Experts of a small language model.
Size: 10 layers, width 512, vocabulary 22156.
Experts: 24 experts in each of 10 layers, 144 SwiGLU neurons an expert, 4 picks a token.
Training: a variant of Adam for the experts, 500M tokens.
Below are experts of layer 7 (counted from 0) of a mixture-of-experts language model. Rows are named router (the router's row for the expert), gate (a neuron's input weights, with its number), up (a neuron's input weights, with its number), down (a neuron's output weights, with its number) and show model dimensions 384-511. Each number is 128 + 24 x the weight over its row's rms, rounded and kept within 0 to 255. Numbers have three digits each.
After each expert's rows: "gets" lists some tokens that make up at least twice as much of what it gets as of all text; "comes before" lists some tokens at least twice as common just after its tokens as in all text. This comes from a sample of Wikipedia text that the model never trained on. Tokens count by the router's weight.

# expert 9
router:113183080145142112126113086087126136112086095131126099130131118124152128144150129167127136114146136116080152109149113094128114126110170106119132113132139091114121102113108117086106129178141131114133114128079139151151101104112154117109110172162117144120154139136126111097147131131118126142162158127109114132098130110134121131109102132114149114118125140128117150146165134127112123128144
gate3:161139124117114163099099169104113136118126152111121106136132107174131171142087097123109191098069150094129129082154160155131041134118146108140141133131102155143159103106165150084147075127128136098125092141108119141147132122119128088125114110146096109152105109161142141131124095124122131110138096101126110103144119115164111107108089160092122114098136108153133150130141163126116148140135
up3:107154096146131175159131105142157159111078096132135122115101116149135116150087122121109105121121123169153105150150110099127144113126144140148109089072098145120115138159111130155119114138136123112124168110132133144141154108122193131074145118147150153125131139161155119155116148108103161157122160103131125111126122151121109143122135111139110153179063145106143139142127157062134131122145
down3:102140150130125111138145106125126132097088135140112149109178141092160121122100162075116150129106120147096122127118173088130143111141175119110138162150149120151115157110128104114132089123108110125174142154137113137129133081142096139084182071162124112122152118129090100103166133123140154123132111122146140139066135129127146172123134134103169136138163101149140148084100119102134107118087
gate4:144131149125138117147135155151112111107134152110150157159115169156128156165171123158149099094153163134134117134116151146107126145158126131050066128101131122105087103172151109180145145134083096131108078163132142150125146108105118123121113099159136121110139120171123101206133079114154146169103097147158134121137144121136129104088116112130142114119107117106145158095092135142134148147112
up4:086130131109147146085084134133112135138204108092115131150137160091150127142118150150147159197077091163149108137128136166140066103091087125173140132133125151099186099114118143099143132130090122135124145118171122146194167129131109105141116133149147130115161126124134131120146143127135086081103146144112107130123155126111112101136176202097123102139113195116168145123168094116137132108148
down4:140146134092109127134151150165122089140118161118150152125158105164084122136126143120117131142162181124155103155114121167117135091151140120101137153141152155134096113132152099193128105111142168099124172100117111180142140107120144104140175131134144154078139128107130154130127139161136189088116144144128079095092128143104116138135158147117126100123133118141154129127114122096123117132070
gets: " |", " in", ",", " of", " the", ":"
comes before: " ", " the", " New", " United", " South", " —"

# expert 22
router:085104144138124140108126137144118142137140122131138148144112124106128136092169106102103132085147115117118132124131127088125113117124106088165095105118153144106134147115143092114138104177136107151122146157119134129142133133130147128117052152146163151114172113122108163146095136105099122119116112122140127098111155116138092164116132167123149133146139114113118118088114118093100138128070
gate3:147126118114156141105156175113134112075158183125114112161131087167132119103175124150112106085185123164108153073164125089093146128160125142128125120142152140140091128169140138161142134141117138137154106143078100137062148131134132110101124138145153182112143109114109105176129147154182162163124098122153142095173128140124122161121098105138136116091134069150124153147094102158145138127144
up3:104103153134123131083131160145124117132149178121104101111135143125103151124143100160098152111164135129077119129104149116088129108126079149158122134150143146148124121130115120120173090114182111118148106178111126141073088152128101114092139130149127150121164152125157119134151110103117116136138151137107109117140172133166093118131119094137127126096147127109112139165104159141158161126127
down3:120114099143153128153152119136148091136137110147138141111142161138135180126111146122172112164136121102107133122107128143148169123100138140140165153119107145111156121140095139154161075063134141144142090077077152133119135138094123172115061175141098087114144162144131131119114108117168127112162157172128180158133138114112078125093124137132115118136105111118137146129154126108103114136097
gate4:129169124151141095092098148156160187112100120151121091162070073149105094110109151129125129143086150160142121094127140127148145113094132099131121144119139098139156155138114128128136105115115141117160115094123137147130145107126093150102151128137118152124117139088143130125122122139121127111171118191096135130157150146162078143116166108105172098122128137091162110142108121161215116140103
up4:129172130130162120153134161169166165123126105127120074129103120106148152115141147136123124103097175152132150103096085143161117100125141156167142133138144110136135130150101135125131114142116151099130134100128084156126110116092138162131114115115118158123115137143122133128129149138121108092152115170118143149134136120136100106108149104120172110123150128146130155185133122119190161135119
down4:125093144131153152088129091131184113111134140158193120122140131134136109125146138136145135146097142186166100131120129151132145095149136141182100145165116163105103143138099172133150115084121150112150138091170126142078103109151133138132101133099118108126091116161160160096145131154106136139166155135105144182123140082148115118119138160176153117120128143137135105110091101103157139120136
gets: ",", " to", " of", " in", " for", " that"
comes before: " the", " a", " to", " his", " he", " that"

# expert 18
router:139119097083052175097088116168108148090102119082134145145137092103129144110153177133108142140119157140152088133117162165121169097151136158119138145126121133154160147104110149123142124163112107119113135101131134095139137136117172122114115112101119181140116086125101135148118130143107123145146142110113119102118142152130122116134163134133146165106109135087151136112131159095110135096142
gate3:173116139136131108126200166134126120149125116129138112144105117107170130097138077178108087113107121084136140134100137125120142097125142121103132161088107143162140132135122099168139124132119119139126123116075101151099143106125059136110178133119159125114121114124131154119156128146108142149151141146146115137172142094166123148158172201142140114110159130116141111136150109123167166117145
up3:086132135152103135117140123119138160122128114115110129141146114092151139082124122145143099126089129126138118138145109117103130132112156133139130111137085125137136145126106101128110152120112117153104143119165131085121151174119130109130136146130104161100114159161093121117107132126129105142115162151127124123170119099111162110112132153117166075134136107103153135120136173100162124070142
down3:098130090109131086123114098137147101181175131118101140110124120137146133131103112090093136164099100118127107147126176105104185118126128136168143120122141145144190148112127106156128117131130132093107140138126159092147149119103150121120083126140109138147134122134155110122143147141123105111092133170095145116132116128101143129138187115114191182114108138116135111090136128092150125134093
gate4:118132130160165121101106130122129146143143157131146107134112079133070152105097104099174144135080132078106138136122128110130138155117167130126121122143161148150087117089141115155128130101129166120148112094155133089173142120124109061177145137144125153153103116092158095145140107091124181126100142127144118152176150150108122170150081135173146131102123139122135098149119097132155135130131
up4:121160111151121145102114114132106132153145139136111112087106116130165152120115105086148191142149126104139117118145108111148148122109117150151113136155109151148118102133119140149137136131155143116100116091143124109142129172083164156134116158165093155156101169104098131139100121111121138127124119135140105184129133103117115114136126166116152147129070110091155148130145160119137192092135
down4:173096125134123108061126128141136112166112107096123110116137139095127149140079148063153136149135108140174129120120146161125094110134107131161104141129118144127110053132142098182151148137123135151135098105116115134139102123137143148124097162124100157103126088195140116111136119133146133141129147156134089151130095096094153107124164136179148123144095115135156112100134115151171127115117
gets: "1", "9", "0", "2", " ", "8"
comes before: "1", "0", "9", "8", "6", "7"

# expert 6
router:116163139123119110098162122143127105096122138120154114099133135107128169183096135127087131122114145105110138118105121153146146135101152148109073135152128149111125104146145167147132151159147183147154113144097137144127117107151103125143138134117138118129142145188149142132151129113142169137146101102128141158113132135114119133112126111107116136097167102128130125103145119104133138136128
gate3:158127102135137162084097162095149115154151138126113138156117103112121149140124085148148114166131088163142121113164126140122142151142121114081108140087132111140110114118162144103137142119159144084140092145109097137148141118095181102105119145157131114142097131127107127107106112153121111115150146103141095120157118177148085144130138079093120152187157103185127117100100115100104126149146
up3:122120110126134081166163116154089148147127108153093157130140133192123139100141108122096145076111185145107129162117097121128107120101119158144128145105146140119129150155112083106152132147142108078138158113139092151117124070091124164108134111124133130105148117128164086134147124172114115144142075159175155135108126119116119096151132099133096121115119126126164109185112150158120121121155
down3:115102184139128148125128130142126120104162139128155111118072183134121148109123115148157125112151120139122174115122110168125147120105111118125111141127125113137117127193138146148110115103133128120134133090130115149120119143166127062130125121092129129120110105103112157132156131102199146165108127127147186183117130108127136098133131153142114089085141136184106153100079108138141178135150
gate4:139114111163106153107154159129106130125161175148089128114137142142111149147113139067149130099119138098156145106165134129143095134106120109113103112119129128154185102115103119106148114142150096132115126174151153144160149144131122119131199098130058113103158120117155123114116104151113142108136154173113152152121127115167154065085101093124104143126152135136158131122147166130129134122141
up4:151154116115099101158128072108131097152107110131129120112103099130150126147113099159092134113132140149098171160106142094143120113135108117141102121149148125145074135099161145119085150165146160185149152117112160108147101137184155130141104118160140118140131075136131188158131106115136146163153153155142136102138140100100128149142103138103123103149149115168114155141116118164145126130118
down4:093114100131067142070119140165141131103174130142131115127108164139102124166113127117145151121103138093089154127173127066107115113143122180118114127160124108141091096152145138135150131128140112158099109107150160154111136137137101142125142149122125132121147065107114112149087151173147156125069128095123107119152109112144132128129152111131132175089150125129150168145123111123150152117084
gets: " |", " the", "|", "-", " a", " The"
comes before: " ", "s", " \"", " —", " USA", " +"

# expert 0
router:123102134115092091116073135148156162112096108098146162160147099143125125120119158139157106133081108109148105151141148124138110097123118166113116157130135094153102094122148159092128143158093117127134113120143122154126137100085143085188162131078195126101097115162114125109142136136140136122163091129128161120141114125108140110132141140135159169065134133130128099158145157086116151090179
gate3:101110127137137139091125128103142132117187076119062134145136109103088136137107161155135134137123139110096111178134154100112153155084156087118075120114180098110143093106133123148104153139095133079157160124126127134122161121143149103147127163122130146150138139168130128099120116099121138141149117161113145136150124126128172145118131123133169151115094108125141122089088105192155094105136
up3:135113122139129142096110143117150150096121126165106157155107134139115129125116132190138120124177125117104112158104109134108138097109148110139118105139130162089117142085086143136148106146108158111167116110131164100124099148138126124149135129108149090117122109173127141076105095098117104151180144165094151122104111130142143148133128095094163178147134108121129158087101072155134100087103
down3:068135096144128162087122118120106130130101131091150106121111129126124185105117111131109136151131089190127145106118139160150156171137101182149144138129150095090148118172118091108076176104155141148131106136130135155088155134136141114149116129109148095110138141148090140165137124144166128122125138113118138105158128125148118121099107113124078130107135130135139134161139108093139115136119
gate4:117169105136156116135123120159132143142119186110142147170174142123100130139084129123133072125148126186165144164124102119148112151143151082136127096145141163114095140088109115151098107151122131137105139107114118134125146138101102157127161134138149128116107099165154141163120141096127140159133143107137090116143129138112123161139125143165159158114132148145137141140147107116080135130109
up4:121144138182103142146120089134109142119085071142133111123110141133117123082174132132107163130077087085140128133136144155133139082123106107122119158089135131088129150122141170136153149087137111121131113117175088134141063114115169102127125127097164107134100130127088103142101164121110140120126150115106120149183149140158126148102159106097136156141128130108144122137174168129113148121117
down4:101147123128109147115079098116149153165133095103110134132102123107130133105108129174110129097109108137155127084167134114142116181157105163157154124069096117109127134146133075122143185114139085137133175139141134135138160070094120150133083153113127102129097155155116170115125175142121096113120134135141116156148147129087083102082139108117105127154122131140106109128128141164089090146116
gets: " ", " the", " (", " a", "′", "°"
comes before: "3", "2", "4", "1", "5", "0"

# expert 2
router:116124067152157114097144120107120118109143116165123142144119123136170138128136119113155154145175161153133129118171122129135128147137128090166104108127090172131118184121103185153130175125108135135109109138112174137118142104104099132138205130126092121127137070102140143151148136135084145133113142161116155101111116171143136121125078122145148140172076114132119175099124105150130157143100
gate3:116154126089105120128130180088116108115130136116162146119121132092136109146117160117091126173150156130173131118100124130132172124158141097191127151110114139119144172170094151164138162178185119110152115100125126132108146142165182154129144138081092142134164141136110184143174092156112159106137087122112149110110119145123111134123153125123107180131125113103096136155146160144154125129152
up3:141119129092110125125097136108121111152161157136179136142197144102121135111091139111142155136142157124157169136100119148134156118163108143149127097118091127116127111094146134148141162116142134135134144152157101151131112126156159131158114120123098101079122155152133183114101138131142124102136128150116167100155121132133143137112151151141131171134124140124082128163100128112143128130137
down3:109123177147142146144094138150159137128180131110184096145142093142123130123147130098120138097122150101101133169146138085134144156128151145165139156131068105113161130123137119118144132127117110119155132105124118142155106103122105072102097142093163120064121144121098138154123144114123075140146102137100146090132126098130115145144119106126124132127123130151127136145098134120142149169127
gate4:168136132100119156122123174125126099117108114119140092138077132140134114110169142103071087084150146112117138130133116101150096156103110136128115130111115163125105125146143144087125145117124090151122114117131132165113156104112140090126162104100141160133157095119116118145125109070116116131179135149111125127136158142123105095109195136138104194105116128117103155105088135116112127113123
up4:121144133124098157147120091135137092154128126101131160136148102132179161120091143126141139125135144122115124129128117154163141103136131183114127121120147107150120138149178145129153130104115129106133120129123085153152101150117142095092158160120133087146108118137102090174123113162136149123075119138106138072115115129119146169126111131076088109108143124076123141114123146126164115153105
down4:109142135135092182118131120106083135114070127086134120118097094139151102109136157099088143104145117160092091149122121155140101121174112193159074112123098120140127143140127094098149112102133111177089158115119164130125146101127122108114105063126123054109093121135124119169099136120157127128137102145092110126084166082162114160128145128111155125130089134104136144134137130097169134105164
gets: "\n", " one", " two", " well", " United", " three"
comes before: "-", "|", " of", ":", "=", " States"

# expert 1
router:148190123117098120162097129121114138144070133142134144104105131132094125100142110115134119116148113119120149162119112106117136149160116152131144127133128140140112111105110112151122159118141121137149119144125150120152111104137081100162140170123164101139132157179133120142143111141131131123091116118130113133166129106093117151094136142122117080099122205111092134129135109122136104144105
gate3:106163145153103135085109138147097095156132106132146174141132145107114137105121086114126116160135134149129139164139118116129149094105141112126121115120111142108153138094157138149126099150150139101131160132141115114162138067113134116147161069120096149145088078101150107116121133143105084084122090145120104156107115117092097116079130100169121183140184138109129144084098143158153099134124
up3:128154146166089150108093095183180132093118133106132155137132142123121131145167100118107122124154138131112103090137147084146151107116125138117111134104088089107169138139126151123118109145149166111133124153185130114135146124151119137168115076121130166104156117105155135130150113159118125092118103112133117133094107139120156135101129074162113151122183168115128144146076126107183140098086
down3:100131133108141130122177107130066135107080109120121145115150121101141117129139167136092136165116096155145112186144108136137124130095122113120159130127110109112162114119113098143133110113092141158099144143124137138114163105137124121130148105115126156134100173121119122191125123114137138096104123095103106158153140156143148095108155116103106121165145091114157095098101139145171112135125
gate4:103135158142072130130167126088172109160147171120112127139111113094104112136109132129118118104169133137131098144094106118122108105134109120108103120095155184107147091124134122152097099137126112142125161142117101124138127105089155154113123139157155096104164160158120103126144133110156130149134095136166087128100130093098134157165136111161136126142122108156091111167175110133135163156098
up4:102162175107121085119156160095119092126147134149130129097093146181115116132135105153122091152164100108113127109091166117138125149111119113150111126131104135114100163151149162140163129124150115114136152139097130126130173093156102204126139101113111168115112147098161124151137158124159112156118116173128146144109119074165086157100122103141110177138162099172179103069140112138152152124147
down4:107149139131108110139150134131108112091156113112104071151138156100143111137130153104137127136123156179126099098134112128123111116123095151108107165135148140141104102128131169122098094147104168092104135120151121113129134135144148157128085115099142103091110087071140142122099146150140108140144130109163162093142149111113151091144119103172134139149133091177140116142152140127136124126169
gets: " ", " (", "-", "–", " \"", "/"
comes before: "1", "2", "3", "4", "born", "C"

# expert 15
router:151174100154116128174095126113136144133123172099124110149156161120159145147142161131130142094109147110151073115152092106156125171128128105187128133108120132147125132166149126123131106116122168139147125113095102131121195163139118125134126134155104106120134159114182159128130107171158132123129096127135097152104167109132129111149158112076109127160153121159101082170086119120156131121164
gate0:127112145165151104122083100138124134121134117132148141072158085098148175121121127148144115117141140129154160163120147142093124089146140104146116128123130116127111163144098117128120131087123119165087136117099132106137122097143152135129163125122146164160149115118100136093127167142128135126184116106131128156125111145075091155116125120137117139114112046133129118119163147112144141147090
up0:117137095131141135100107126159127118133145117114152125105143111091147130141074125124131113137175161145136093125124112132096103140171133130150192079129120124104107163072110148111117117074156120156086158118091100134124168161105149092161123153135132144096118148111119169126121152127142120107133183085118166113136091095136149082120134141100100114128141134108095097137147121126160123130125
down0:117080099138118147138116116165126155146168135137096117141186117101141147162120132117122122158075157161187103101092084110142137154147095162162115121151148141147120104136102115142059119139127126124140121135091061140130094128133124091173103150161147140122126160118134159139129092110112170110133150127144137097111118099121107096102127067103124171123100143152164152119167169145112131141091
gate1:113078128107142134131105139150123143069116073151138153127142132146105081085141141105130135172103114133109158117142153111128149127137137113128148121144103112117099133113112083094131138142142131122106130150150118119102148141109096158084115116088158129149098074155124069130117127166121093121093161128087133098107154113093101123139029131075114110096071149082142162123127158147080145128140
up1:120111112090082109122149107107127124130123130104185081140129100128146157097113098137129109111145117168143101169115108127153150115124119144121119095097150088195120114183121140169115161120160147146109121133123134114120136100108165149106123153146124118121170112127128164151126134146131184169118121169155093133151144150125131165116164147127093112128133114159157095147114107128167108136158
down1:131164099114131172114156152129099123133113144101182139129114063099111132109098119159104127132129093115146116144115111142088128144135155100138159122109102112151133109139149130169096155153110105149116121091105122161124110144103098104132115113103117109145130126141181152132151123123173122120116117157144111148150140099191106118120134137091113154106139140131082140174153125092103156132160
gets: "\n", " |", "2", ".", ";", "=="
comes before: "\n", "0", "|", "==", "9", "The"

# expert 8
router:117103158143132131130192122144117112155163113103109150104163148133106090108124120099128109108139160103096107133094117120155093155096146159108097088133117100139093106118121135160133129079076179163131153148131106117134099143142125148115031132120131123134083135147108141211122113094169085157113140132128150137123078102103148174109142108149143120117180081092142144134140135133146137138106
gate0:148089115154133122152118101161151106167064122190113143106166135107125132132124141143145098132112131088119120175136157147156164111139151173112136117138117128145175099118123140163131113106117091146117134099181132116090125141141113093138117098161067093164103165170129117121092149143145089132126137152144148144148113093167159134137094131130136151142128145132149117149142113099140147129129
up0:126140111154133123142127125102118119138108115117114175177078113141152126144127138081156105146149147083153126118123147135087144161155070098120123120158115157163134130145165135137116132115130103121134092096137143142143098135116170168105114133152133134118154069123154136129123126125143138136128095117144122128112122128081162141115143135095099088153129093099127151128115115138168160157121
down0:144146101127098119109082148109160143138121106119137148136129136154145107084106156168071159150094110131096120178114098145088169099137108100151157144125089141117100107133132087100110115120141102121152156110114107159112114105134117097113190109130139149124115122108110117090152137131093157106099124121129133102128102143125192116172126177110168132108119102113151156130130117119079144165144
gate1:122128140145130137104128168163134088150130096115145142112165105124169111117107124118129125105101140111106095105128122137127154104111145100109171131160102147114149076146149140146123103160141130146106136112080147137128140165152153072153105114170128149152085106135081147100185136100123119131096090128165105118141152152165132136123095135107090063143181162119134120122129116157153143139150
up1:146177110134150132108117107146110113148195171105166124136131088111136087161116110158133094160170138149143131072108120146120124148126098164124093129129154127108133116134163087128153136143127084158116108112136104125141110123131117123118124140113145161107125131096127117121188119130119111099122071148139142175109129125108105148113118162152118180098146136153114109115096117194117072103125
down1:106131170104150132122145171096129164077097112110133121102132135132146125169148164116132110129143123149143126146161107094099158124144121113120073069126156148126068133168067100148094099059156139103128121082096083096133113151118090171131096146086121108124141128137145147128130140116144084141129140118149136129151142076146094130111158123166124135111142120127102129111153138111135113143136
gets: ",", " he", " which", " it", " who", " they"
comes before: ",", " of", ".", " and", " was", " in"

# expert 19
router:099120114129133063098130118110126127119171115115155168156144146139147137093104117123130089168142163136134152134118125119123123148144090053159110115160158149107141150123108104168121126143141112171140133102102112133142105097126142127155059123146132139099168169146131112115141147137096145118096128144138160100118153113127120108119091100089156159136144096089113092083168117156107109107081
gate3:161117088111087168136139161151165136121087124110136119166118120175079102112119108154162144129135119139118134119092098093132159136154100169122060136166126162160123078111150128156116132139151169143160157109172140134128161134160116151140112108134126129153179136103111123121139138125125137099121113112124144134101107146122124162081104085136157117130125107143100137135155149110122113095127
up3:125174134121144094097148136161095099127081132093139121124145109133065148103126098153087134128127133144164097144090126133146138099119150111128121100132109104098125158120109110120095154126145065103129144155055159140133093136135114104120127143097124146116139093106121127152100101086139163106143158183119080152123154126168141162097124139142118112130137109178158134150113096139181108127150
down3:103106149125137144090140112124125134127158089088115109126111165116141124086161149131129077095157124134111098143153115083133111110130072116167121148124098109118107135136142125139098190128176086103120118145119147136146156113137141118152143122095147147098090156105181132127094121155133134137130146088076107162149168119129103138103132111094125149144120121114176128141143116153118151137162
gate4:104125131134150107086119159141140150137106098113101133096110097074158129152153092141133106086150122148118130102091092135124117116169123147095200135110140137138098153140137167125141167165086153199100142149107074142128138091132097099152134142122159195147141126148134087128110173143130169117178130134142138102122179109136110131113134104092147135173137106144155148118136125141117164148128
up4:115063147096141139121140105130151080160052091150105098141128115119110111127102117104097078082135148106122107122053126138136150121131171113145101132128145129136122152171096156186140096079149091145143152127109088131113147135173127158132125107108143139124106136110171128133133130105119113129123118097127123112125132102099132155117117166155102112111145103111105155147177172168163112128137
down4:127137119116159132143139139123141093137116116094134147142113153168142118103150157130114136117097179108152127140139171097130151097146134108116111139136104146162167154146140124198131153081142121124115137148101134173139112123127110097138157157102141129114101098125128139127151137138152140138130123113184130169097138125133093122151135174173127155163114144104119102135094119153143113136113
gets: " of", "1", " in", "0", " to", "2"
comes before: " the", " by", "0", " a", "–", " to"

# expert 14
router:107081103087140104124110149149131105172174127119154140146093079095114159109143138109127107133119138167134124113114159102159121147120097095093107130100150171126165092146140095151116108156180117134122118126156144146094133152070162121121125181112091101124117083107119125111113135178100134134094135136147131151121123108139168108106140159146167152093109085109150137122155153135108159117146
gate3:152145112126125124116129175104134151143176120145154118155143108144133136081099163164071120132121128138165132137105116138107077105140166118147162112103126126131107141148143107145147100180154120096157156116154123122120124093160150105107132087105139135143126119078126143107172123074110113104152125133150092111095108145132153116155145139088081145121136108153136145122134110153125145114150
up3:116125152084108155170135128109097149123158169122160129163168136120118091109100146107125132112132136182098101128073135077129132136147092143156086120098109176134147123117134107133164139137166156127144103110152088131145152149154124110103171166113155114125111107130113140123142082092122121120125170151117136167121152103130116113113160102123142130101091116135108121152138149090089152100164
down3:135113125140118148123118149132136124146112176118118135140112077098126163137158127148129142080115123147158136138146086089102144126121082148114128192148157148123105103124146128162136118124179119111137126084093194167151146117157158135137173118141168123144144124121114141141134125122104102138122173093143122146108135117118159121153120175117125142138078148112091154114076109139171136122122
gate4:112104120137126148146155156120112141169134151104139090122154150147168127142104135107087151123128175112135085152136133184138126074121138177183115127141126142120089117132129133086159080134148118138085100082109118130118103128104159132092115089123129082131122151110109095122126125132108103123154141145100129143110098111149129085128097126102141140129094139147103103142153126130135142097142
up4:110125163122122149080147121147132140089099155148155183159140138134148091131118183122135103132148159129114127086130151127133083126132116086101141135152120112083111093067165136122049121179084112133153146128183141094137154101119141120156135152141138119166150118144134105097145114158134116090127126135152137120135129141096165156059137145082060101161156164118139113074107125135123108132096
down4:131163130125101115125147114109100122084130106116164118117119145133105122110116132083127085138139111069129181095128116124116124109116132144111132135131154107121142183125142106152108105156157092153145110073129133139088159169086104162130166121127121122150138123137114143136152122109109083091096049122122123122127140106144122126138097136146142108139135141120084097157176109178111121167139
gets: "0", "5", "4", "3", "2", "6"
comes before: " |", ".", "–", ")", ";", " ("

# expert 20
router:134143066150081125144108115120157112103123130131153119118147131130149132162113182127131095164087133091110138111103151153166149102141144108168174128137116075118120153123113106112098151125164118143108153111126092144161177134103130103137087103109148089161100120131137129099128112110126128128103146119123141140105170078116188128135150132117125120161114130118119116140131117150129108124103
gate0:114121126121120118074154137121139075109102141134096100099104156147127156141127097132090168100116161147148101095153178146139117106124117136141118074133125147137141144165156113184116150130116120141141121101159133135123111091089125136120114189146155168112149099135115129109126110090163120165113115113114125144088119110084111142163153185137119122123123129147112120094127133127168156105089
up0:118131132132131151142145167085118107177140135118144140163092124091164149149116143147115133114083114140146135082123097131140114139107107116154155097138123141128125102167151101146108115128113142130165111122078127159139144135096111161176122123111132144115134137099117112099135120152135148137140122139163088174145150136156126115126162112103137118125097129114139159119103100136138147136141
down0:150117134123136098111112129149165131120123132100178139101128109125153085121157140131121122108162085133163121110162157134075127160148135099123132132080136138138145161107163173144120105138126106135169110129110140148154121115114165144123096157140121125125101121137081169123147132131134141159111140125146105124101081125142118172130113069123114135142170110115121141112135133112120147077110
gate1:162073146139136125169123137115140129142123094120150163103149114118152114110082133110148134123166107124135099149153086124156101132140147126082145107135097100132105111114141160130176116182119099105102139123117103135092138121104084132107130146151123145158170137116131114098117178132174141121142155121107176157156162141133111156142157134088128113126136111105127159161154130149102119150176
up1:135107153139089138114124146146147114121142123106138114122129109113149111127126093125140098150133142101111102139138114147105086101134098141104115120125106114120135156161127158164132121139157158111167127139143102133123130142128119142131090147143095118110140136125137171159184123139160159099147120152108137149065143097140115112108168118131105139125094092115151146139179113130149161116079
down1:136160136124132091104170076148143104122096100150149121188101104145155096151173061151096127111159142143139154170186097114129143111125165141149150141086143153111152150128144109147108166124146133185151121126147100111094141128136162125170158109126146086133151123119118123129130100126123132147077128109153098152100118111185123132111181126137162159087138156116140143117143133136162119104123
gets: ".", "\n", "==", ").", " \"", "\"."
comes before: "\n", " The", "|", "-", " He", " In"